Weights of a small mixture-of-experts language model, trained from scratch on English Wikipedia.
Size: 12 layers, width 256, vocabulary 11692, 70.6M parameters.
Experts: 16 experts in each of 12 layers, a softmax router.
Training: a variant of SOAP for the experts, 720M tokens, 5491 steps.
Below are experts of layer 7 (counted from 0) of a mixture-of-experts language model. Rows are named router (the router's row for the expert), down (a neuron's output weights, with its number) and show model dimensions 128-255. Each number is 50 + 15 x the weight over its row's rms, rounded and kept within 0 to 99.
After each expert's rows: "comes before" lists some tokens at least twice as common just after its tokens as in all text. This comes from a sample of Wikipedia text that the model never trained on. Tokens count by the router's weight.

# expert 14
router:51 73 42 10 67 57 83 55 58 66 51 42 34 34 52 55 57 28 57 67 48 44 59 47 49 27 50 80 33 63 68 35 52 54 70 73 39 57 26 44 63 75 46 34 49 68 58 18 38 60 37 67 54 60 40 73 64 42 56 45 45 58 63 68 44 85 49 28 28 38 44 71 61 40 56 53 49 55 43 59 30 58 19 36 55 36 24 50 60 56 40 69 46 50 30 19 81 48 62 25 39 46 24 28 35 55 49 31 38 50 45 51 85 69 61 42 62 35 57 51 33 50 60 45 56 30 52 51
down0:39 39 78 44 54 38 64 57 51 58 55 54 36 56 74 37 85 67 41 38 37 88 52 40 66 55 77 46 28 60 65 51 14 52 86 83 35 73 74 49 48 63 45 22 40 57 41 47 59 40 33 53 51 45 53 35 47 54 70 27 50 52 53 55 14 68 68 21 60 30 43 67 25 49 82 51 65 50 24 62 25 51 72 48 31 56 39 67 74 48 62 31 80 32 18 47 57 27 33 54 57 64 54 57 46 35 46 28 53 79 36 79 56 57 59 28 55 68 41 38 39 25 42 41 34 45 73 50
down1:35 60 32 40 59 57 81 62 25 50 44 20 43 50 60 34 39 46 60 55 58 25 21 53 39 37 54 58 30 52 68 62 53 54 63 49 74 72 54 28 54 43 34 23 71 62 63 44 48 56 50 34 54 34 54 21 31 52 51 28 60 55 31 00 57 59 23 52 06 65 45 52 41 27 42 21 45 54 27 67 46 51 57 57 72 35 46 17 27 40 50 59 47 46 51 38 49 59 35 75 43 36 58 51 54 38 31 63 20 54 45 53 66 67 45 58 44 66 78 64 35 67 49 46 55 26 40 41
comes before: "0", "9", "5", "4", "6", "8"

# expert 7
router:77 49 66 66 52 33 48 17 36 69 27 38 21 49 06 45 58 34 41 70 52 65 61 43 49 53 32 47 62 45 76 36 55 67 56 54 67 24 34 60 55 63 50 59 43 50 22 61 67 73 42 49 50 34 56 83 29 71 30 36 62 49 36 39 42 64 26 60 68 58 38 42 46 66 43 67 73 58 37 84 53 54 46 63 52 75 34 48 53 48 60 30 65 60 67 47 41 69 38 68 40 35 52 53 36 44 67 44 60 68 29 72 43 24 26 61 37 86 59 43 33 52 83 52 46 64 50 52
down0:63 38 68 54 47 61 54 57 30 78 51 60 83 73 21 50 67 71 35 74 26 36 36 41 82 58 43 67 52 49 55 35 49 43 37 48 37 52 36 58 80 48 38 68 35 47 31 53 44 37 71 20 51 84 59 53 44 49 47 63 40 62 75 45 56 52 32 50 48 51 51 47 52 67 54 35 35 77 63 40 50 50 63 59 41 53 53 55 33 54 63 50 63 39 65 40 37 34 44 38 26 40 89 19 72 47 46 47 46 19 31 61 57 70 65 22 33 51 40 34 55 60 44 39 63 28 54 48
down1:64 58 62 56 77 21 70 45 51 40 44 51 34 11 70 47 50 38 40 65 81 66 24 86 43 57 36 37 28 47 48 40 37 60 47 09 79 75 84 37 45 57 35 45 63 55 60 51 41 51 45 46 25 48 37 56 69 59 55 35 43 37 68 58 53 40 51 44 65 38 30 60 30 68 60 64 25 63 35 50 31 34 48 71 43 54 51 67 40 71 61 74 18 41 46 52 37 49 37 56 47 74 23 45 60 73 35 51 65 59 46 60 56 30 60 58 47 56 28 55 35 60 32 64 37 57 20 68
comes before: "1", "2", "3", "4", "5", "6"

# expert 5
router:31 45 56 61 53 54 32 43 54 47 58 49 76 49 42 72 72 47 21 68 54 58 49 64 37 98 49 72 54 78 56 80 60 87 36 47 60 38 65 79 41 87 27 44 55 60 70 70 59 33 49 63 47 26 57 62 29 50 63 59 42 60 19 61 42 62 54 39 63 63 55 43 64 59 36 59 48 45 71 51 45 52 32 63 41 60 64 44 57 54 60 69 49 72 43 78 47 29 29 59 47 52 26 63 33 58 47 57 62 38 61 43 37 21 44 31 28 48 31 49 29 59 78 46 60 30 15 58
down0:58 56 48 59 34 50 65 60 70 66 48 46 33 61 61 28 73 70 53 65 53 52 73 59 57 64 46 58 50 45 65 77 29 61 59 53 53 45 58 38 35 22 52 58 30 68 53 51 29 33 36 32 44 47 51 37 56 11 45 30 33 63 66 40 43 15 71 46 46 58 57 39 74 49 35 31 43 45 27 51 40 50 34 60 70 51 36 11 44 34 84 51 39 64 46 70 21 60 49 68 63 47 48 75 58 38 31 36 59 69 65 66 40 52 21 53 42 52 48 23 39 60 60 23 45 45 29 72
down1:42 68 50 40 29 50 49 56 65 41 45 36 55 31 74 48 40 47 54 32 54 39 47 50 43 46 72 69 73 37 64 13 57 44 51 39 68 57 56 25 54 57 73 83 45 63 45 66 46 28 59 32 32 63 35 51 53 63 51 92 46 28 55 37 51 33 82 60 48 31 50 41 50 84 49 72 49 47 76 25 44 44 34 45 48 47 16 46 45 56 51 57 61 08 44 19 46 45 46 31 25 34 45 52 68 65 33 60 50 54 61 41 36 43 70 38 54 53 49 52 42 67 72 31 76 58 56 59
comes before: " in", " to", " by", " on", " as", " for"

# expert 0
router:69 70 43 29 59 66 85 76 61 46 68 67 43 29 34 36 66 39 45 38 62 55 40 88 36 45 32 56 50 46 35 25 31 40 56 34 62 74 56 40 94 33 17 39 24 48 41 34 30 53 59 42 26 79 65 53 32 54 72 49 33 34 54 45 68 48 60 36 52 74 38 43 57 50 53 66 20 72 55 30 40 58 66 46 60 61 44 32 55 43 53 53 48 69 54 68 69 39 31 18 44 34 40 73 56 40 61 59 57 64 63 86 53 23 49 79 67 38 38 47 29 53 26 54 50 54 38 35
down0:31 65 68 46 74 55 46 67 58 53 73 46 59 62 39 49 50 29 38 57 49 36 60 54 42 58 49 52 34 37 42 48 49 36 32 46 51 53 62 29 51 58 55 68 70 45 54 59 31 42 04 25 75 64 31 55 44 61 46 22 36 59 32 50 55 62 58 69 48 60 44 35 72 58 34 53 54 48 62 40 38 47 61 33 70 70 58 45 40 24 38 77 48 32 28 55 57 44 47 60 41 59 68 61 43 40 67 28 56 50 32 74 49 53 66 61 60 56 68 47 36 45 45 36 45 54 62 69
down1:50 28 24 45 62 42 43 46 20 36 79 22 42 81 63 52 22 46 54 58 46 66 57 45 48 32 55 61 59 25 65 28 34 60 04 31 46 47 68 29 73 48 60 16 40 33 60 57 63 41 50 55 71 44 37 41 37 47 47 46 50 44 58 73 45 71 81 18 31 21 55 31 57 31 11 55 68 56 84 72 60 31 68 40 53 47 49 70 51 46 36 23 50 46 31 68 51 53 34 61 60 68 59 52 48 40 19 74 63 67 46 70 60 62 46 41 45 36 34 50 57 57 63 60 30 56 65 59
comes before: " a", " the", " an", " been", " not", " to"

# expert 8
router:50 59 44 33 40 30 42 47 76 65 48 45 68 55 62 33 33 36 58 50 54 53 51 49 33 75 62 35 41 19 44 37 34 51 50 35 54 35 46 33 56 64 18 78 86 44 49 31 30 46 66 50 69 28 54 65 69 61 33 55 41 73 31 37 38 40 33 35 43 20 52 50 30 48 26 68 56 60 85 67 63 47 45 52 38 54 65 49 72 51 55 50 63 62 57 50 44 64 77 30 49 72 50 58 81 49 33 63 38 47 29 44 65 65 47 64 62 39 66 61 60 49 22 58 46 36 45 43
down0:88 35 45 36 41 69 84 35 32 48 89 66 45 39 70 28 44 43 43 49 67 67 42 71 54 46 51 80 28 48 38 43 30 39 39 76 53 55 67 39 52 61 42 20 32 43 47 53 46 95 58 36 32 48 58 61 55 45 59 58 46 03 68 42 31 32 26 36 27 58 67 38 33 81 53 65 86 50 47 55 54 70 57 52 47 53 62 45 55 64 30 52 44 28 66 42 69 66 51 47 40 43 30 57 68 67 61 67 54 52 45 55 50 48 57 46 49 55 59 57 47 49 28 35 53 65 60 61
down1:52 18 43 71 28 41 47 63 68 46 70 40 21 48 91 98 67 57 67 36 14 67 87 63 30 51 67 19 52 17 41 41 79 57 34 25 67 52 59 73 33 47 62 38 45 52 37 78 56 70 59 73 34 31 54 52 59 37 67 46 53 40 51 50 47 51 55 56 60 48 36 33 44 68 65 63 38 51 69 31 28 35 52 38 19 55 50 53 56 55 75 41 49 38 53 60 71 41 52 78 42 48 21 65 60 52 41 62 64 47 90 67 39 42 65 56 68 42 54 59 67 17 23 49 72 71 66 35
comes before: " the", " he", " of", " The", " He", " she"

# expert 11
router:45 67 36 93 32 68 55 19 62 53 40 33 53 31 64 41 45 65 46 52 60 65 66 47 62 35 25 44 72 49 42 49 35 58 40 63 44 39 44 76 32 46 49 60 54 63 50 53 71 53 54 66 71 10 33 35 55 59 28 53 42 49 50 50 41 46 47 74 40 52 34 48 42 56 67 74 27 53 51 73 31 37 73 58 36 44 42 69 48 50 35 35 21 58 58 64 45 49 24 61 52 62 40 56 69 38 56 65 41 26 34 36 37 75 58 69 16 34 70 56 44 25 62 29 68 52 49 77
down0:46 48 39 46 64 57 33 51 37 57 30 64 44 48 74 49 34 54 52 62 59 44 50 74 40 37 40 65 42 37 41 25 54 47 35 66 66 60 38 36 39 59 61 32 41 71 58 71 54 55 51 33 53 37 47 59 48 53 65 52 38 52 48 57 83 29 38 59 70 42 61 50 30 45 63 45 37 75 53 57 74 37 23 38 64 51 65 65 36 35 73 58 58 29 44 63 73 62 34 50 38 55 57 28 61 93 48 75 51 53 33 42 54 48 69 57 38 31 58 69 47 23 61 51 39 23 21 44
down1:80 31 58 76 58 36 29 46 35 68 49 50 44 58 51 47 50 54 64 65 37 71 44 62 61 35 46 46 67 60 35 54 30 43 47 43 51 57 55 53 39 49 39 63 31 69 56 69 63 50 39 36 59 53 43 57 29 54 44 35 60 28 50 36 13 42 29 37 32 73 63 51 67 76 45 42 36 19 52 30 66 49 65 61 54 58 48 69 58 20 69 81 71 66 51 35 32 42 52 46 41 79 40 43 73 67 62 42 61 44 59 68 65 33 46 40 46 51 33 63 24 43 43 34 56 63 49 51
comes before: " of", ",", " (", " was", " is", " in"

# expert 6
router:62 63 55 55 62 63 64 72 51 54 77 75 40 35 65 50 32 47 47 59 47 20 61 31 50 41 49 59 61 78 34 86 85 47 56 49 36 66 69 59 39 48 47 18 73 27 41 66 35 60 23 45 28 21 45 42 62 36 68 30 63 53 27 42 43 42 45 57 47 87 39 76 71 41 22 26 58 57 55 75 31 34 32 51 51 32 61 47 45 49 36 58 49 59 70 56 49 24 41 11 37 63 60 56 41 33 63 64 55 26 53 42 50 75 77 37 33 53 55 17 45 29 68 31 62 54 37 37
down0:35 54 45 57 46 58 38 52 75 62 36 44 55 29 48 41 44 22 45 39 40 36 45 22 27 22 55 80 37 66 59 53 70 38 57 70 53 42 54 41 66 90 51 28 53 51 47 35 53 43 55 48 65 57 48 34 43 38 43 65 29 45 62 40 62 47 78 59 36 31 15 35 40 73 65 42 25 51 64 38 54 72 41 47 55 49 51 64 57 59 53 42 49 36 20 66 41 28 52 71 36 77 74 35 47 41 58 85 05 67 43 48 52 41 60 52 62 57 53 45 31 68 42 50 35 63 29 70
down1:42 24 37 64 19 52 59 59 51 34 58 64 26 52 58 63 62 60 53 61 43 71 41 55 47 30 36 35 33 73 67 42 53 38 50 59 42 31 56 69 39 65 36 39 33 38 38 53 69 28 84 79 55 62 53 65 22 46 20 62 17 47 60 82 41 75 58 24 37 49 49 37 68 37 36 69 63 82 37 50 52 61 42 17 32 44 44 44 41 63 51 54 46 51 47 57 19 52 54 36 52 62 57 34 37 51 19 29 16 52 57 22 46 62 55 51 24 66 52 53 59 33 49 45 75 35 57 48
comes before: ",", "–", " |", ".", ")", ")\n"

# expert 15
router:31 71 62 37 52 67 50 62 57 55 48 83 44 61 53 40 40 56 41 44 34 37 47 36 47 46 55 24 43 66 61 58 47 37 51 51 33 69 47 85 76 67 53 34 52 42 60 76 39 44 72 57 49 73 63 58 60 55 34 32 61 53 64 30 37 54 62 72 62 50 58 52 29 66 50 30 50 38 32 34 36 68 49 35 46 41 53 96 55 68 53 54 56 38 36 52 27 34 45 65 75 43 76 48 46 39 45 34 51 22 76 51 61 68 63 60 50 55 40 70 43 50 30 49 39 40 45 59
down0:41 20 30 53 59 62 50 49 19 42 34 60 38 45 55 56 49 48 34 58 32 40 67 43 32 27 53 53 76 43 37 70 36 73 68 62 73 42 72 48 40 50 43 62 52 71 47 44 42 45 61 58 60 26 55 96 53 46 53 49 51 59 65 83 44 23 81 66 51 52 69 86 05 78 47 31 42 44 47 46 46 44 76 48 60 44 59 39 39 48 66 62 75 30 33 18 31 57 52 47 65 50 71 67 80 46 42 45 49 45 63 67 31 59 59 68 67 47 73 32 49 63 42 51 49 36 66 41
down1:70 69 72 59 56 61 60 25 68 43 38 37 58 58 28 36 38 58 69 54 57 74 60 67 55 35 64 39 33 52 61 38 70 51 50 69 55 67 66 34 53 61 69 66 54 60 45 38 54 74 73 57 72 66 38 28 43 64 40 67 53 64 85 24 71 64 56 52 56 53 59 30 25 54 67 55 20 23 44 44 72 63 60 41 45 56 53 46 61 42 49 36 60 29 60 48 46 37 59 40 61 56 43 70 46 25 61 50 36 64 38 36 68 46 42 40 57 76 58 55 39 46 74 60 47 43 83 52
comes before: "-", " ", "|", "==", "=", "==="